{"n_layer": 12, "d_model": 128, "n_experts": 32, "experts_per_token": 6, "d_expert": 48, "d_shared_expert": 0, "activation": "swiglu", "moe_layers": [0, 2, 4, 6, 8, 10], "router_score": "softmax", "normalize_top_k": false, "routed_scale": 2.56, "balance_loss": 0.0183, "balance_bias": false, "router_z_loss": 0.001, "n_groups": 8, "groups_per_token": 3, "init_std_router": 0.0297, "lr_router": 0.00189, "vocab_size": 2048, "norm": "rmsnorm", "norm_eps": 1e-06, "tie_embeddings": true, "optimizer": "soap_variant", "lr": 0.00489, "beta1": 0.95, "beta2": 0.95, "batch_tokens": [32768, 65536, 131072, 262144], "seq_len": 1024, "train_tokens": 481400000, "steps": 3937, "dataset": "wikipedia_en"}
Below are experts of layer 6 (counted from 0) of a mixture-of-experts language model. Rows are named router (the router's row for the expert), gate (a neuron's input weights, with its number), up (a neuron's input weights, with its number) and show model dimensions 0-63. Each number is 128 + 24 x the weight over its row's rms, rounded and kept within 0 to 255. Numbers have three digits each.
After each expert's rows: "mostly gets" lists some tokens that are sent to it at least half of the time; "comes after" lists some tokens at least twice as common just before its tokens as in all text. This comes from a sample of Wikipedia text that the model never trained on. Tokens count by the router's weight.

# expert 10
router:156160103142111149116093169113098094110113121113191128147140151135148134134110086118126150123131112142135099153169086132130137100137148102134112165183075109174066113137143109133146144107141100
gate0:126141125127126121137129121146137156106155163127187124155136140124121120166185099113159098136131134122130112167141141143117124139123140115119116145111160124152156136092140121100112108118106196
up0:088125104160134109111088182139172144144145146117127075164118129088123109161164100118107144108114126149100144122141117158159143114138148096103103159118155111145088151107135129168118140105139126
mostly gets: ".\n\n", "\n\n", " |\n\n", "===", "==\n", "==\n\n"
comes after: "\n", ".\n\n", " |\n", ".", "\n\n", "=="

# expert 18
router:128143094124090153112106122112114117107127091115124088150142143157113107111124094133143119143107149172135115160206119071158127120127110129129121138122129129189157089155141108102109154112114106
gate0:139120163136127150124114103141118133124119149104169100099153155111117116116131099115143109094160117089168133121122127105118152130127150130134160157094167097136165113160138139077099136135142136
up0:121126145139113107117131125152129175165124145167159072131114143087135149107107129105147147131126111147155166125180131172149111101139119114116098128078141144170096123095120127152144112127131121
mostly gets: " the", "The", " his", " it", " its", " her"
comes after: " the", " of", ".", ",", " in", " with"

# expert 4
router:173124101127112148112107164103067060113117112102167098170113110155103096096115114156113115131141131125153099147125132124169128123141121079120110123148103126152096072158147104133133127116150121
gate0:140109137116133144115121103122126144138119148160157156100181133102155130127126078104143153120130125072135132138126128138139151110107159085141152128099156113179109107088147140109103091143153159
up0:097134127177113102136110140148120152136138142092135082123113141090127131150201121116158133131115160167156116113159149169149143103101137079165124116116115126153165128115125131142138096131152120
mostly gets: ".\n\n", " where", " when", " while", " until", ".\""
comes after: " ", ",", "s", "es", " However", "ation"

# expert 0
router:127158092139128141084117116116113109128135129119158093134146096140145121105106097135166129132145139174150103147185142111138152114127128140114136147127106113146124096127150112147137139099116124
gate0:135155155119122114133113133151135168116138130101179132131134117114160130138158104088126159105130152084130118128141114134114146098109116111068143150115177112139191125083149134148113120169092166
up0:103130157151140129118138124118135141161101127093160145130135186093113181166128128145133116149136106119120103099144140157151141124103117131114131128121136126117129164127115119172114129132123135
mostly gets: " a", " The", " an", " the", "The", " per"
comes after: " in", " of", ",", " as", " is", " with"

# expert 23
router:143130073149121118134135182133103121138111122081139095106150119166119106114107117128124139187149106154129117134143101122137149116138090099134109163115154121148138118122133100130125158088134123
gate0:117123142150119094122118106177125132124127143103176124151114147091105120130119106152119150092142134111122110148119160139113171152119129123065136141095158107136186157115145140115094136160130196
up0:138133133130140123160128121116121193145106113131159145093100158118138126144111106130128110143142135111176147112147131159118143124135127127111096149146147144147132136126132121180093125102127143
mostly gets: " f", " ext", " str", " e", "°N", " th"
comes after: " the", " a", " f", " c", " n", " ("

# expert 7
router:134172086142122146118105171130134120144126132090131132111209124153140108121118137112113132107168141137165093119099085132126142117147130121119110114139086125142134148163150120152103151120163116
gate0:154136136125134095145132157144141158092144128127174127116126132113141110128156102109174134123153159101148115125129139159140147124120110120150117156110124103161167168110119108146106145130163151
up0:078128145108113150145128131139150166121130139070146136137126134110136164136169119150129113101131119100148137129138120147108146081139129110140113130145181130128110198091095079157139118114095131
mostly gets: " are", "See", " th", " Th", " any", " his"
comes after: " ", " (", " of", ";", " +", " −"

# expert 27
router:141145095130114190143141116129112066127098138121142093121132104155078114131121121106082121174124106130151108134107127137156139114132106107146095145145126099141116081147146120138119136122139069
gate0:177128135116114103102128149162167120124164153113163122132111116118143145125145133109112110118128132091141119176119129125127182154105119120140130113081172113134130134100136111112103139137097183
up0:117171140158100122158119137110139183126168133113149116170105156102122149121127131105158135163132128126136136108130136158147132093134174121126080135147131149148119138113108141187097100132088120
mostly gets: "20", "19", "18", "15", "17", "12"
comes after: " ", "19", "20", "–", "18", " ("

# expert 3
router:129122069138118168082122115120093115151130096126149114133146125135118123126125088129123166107119134146123121153174102099126156108134080103148119176175118119124077121144134097122135152102156109
gate0:120173119150130126144098147139112104137136151115153160117108156160138134159118154119173143100135172129147133153130153151120129138123109110148119119094159101109142152128132106122115119160086175
up0:172114145161136142131116174158130184166113136099143069122122175079102138148146143129121121138128143141140148115146109151146170070111160104120121133076161119141135139131100148135106129150138153
mostly gets: " The", " O", " U", " K", " T", " A"
comes after: " the", " |", ",", " of", "-", ":"

# expert 5
router:156139089144111117082127144136106086160128117112155111133172138141093132094078107132122137127133138111127072138143131137134159110144129086129124156181113093123056128140139108136142149097131109
gate0:147161140109121109134131147143148131143126123134166129108092132170119142121136112109165130086167185115134096132143108132139156125120144083135169124098120102178157132114139148127117097112137160
up0:100131112157105112106103155105173208158133148115158095125125141105136121165141131134111115108118161132113139125154144143122126106151157125106081156129140139137121155088114164190109109126109126
mostly gets: " J", " H", " Ad", " M", " C", " B"
comes after: ",", " |", " of", " (", ":", " in"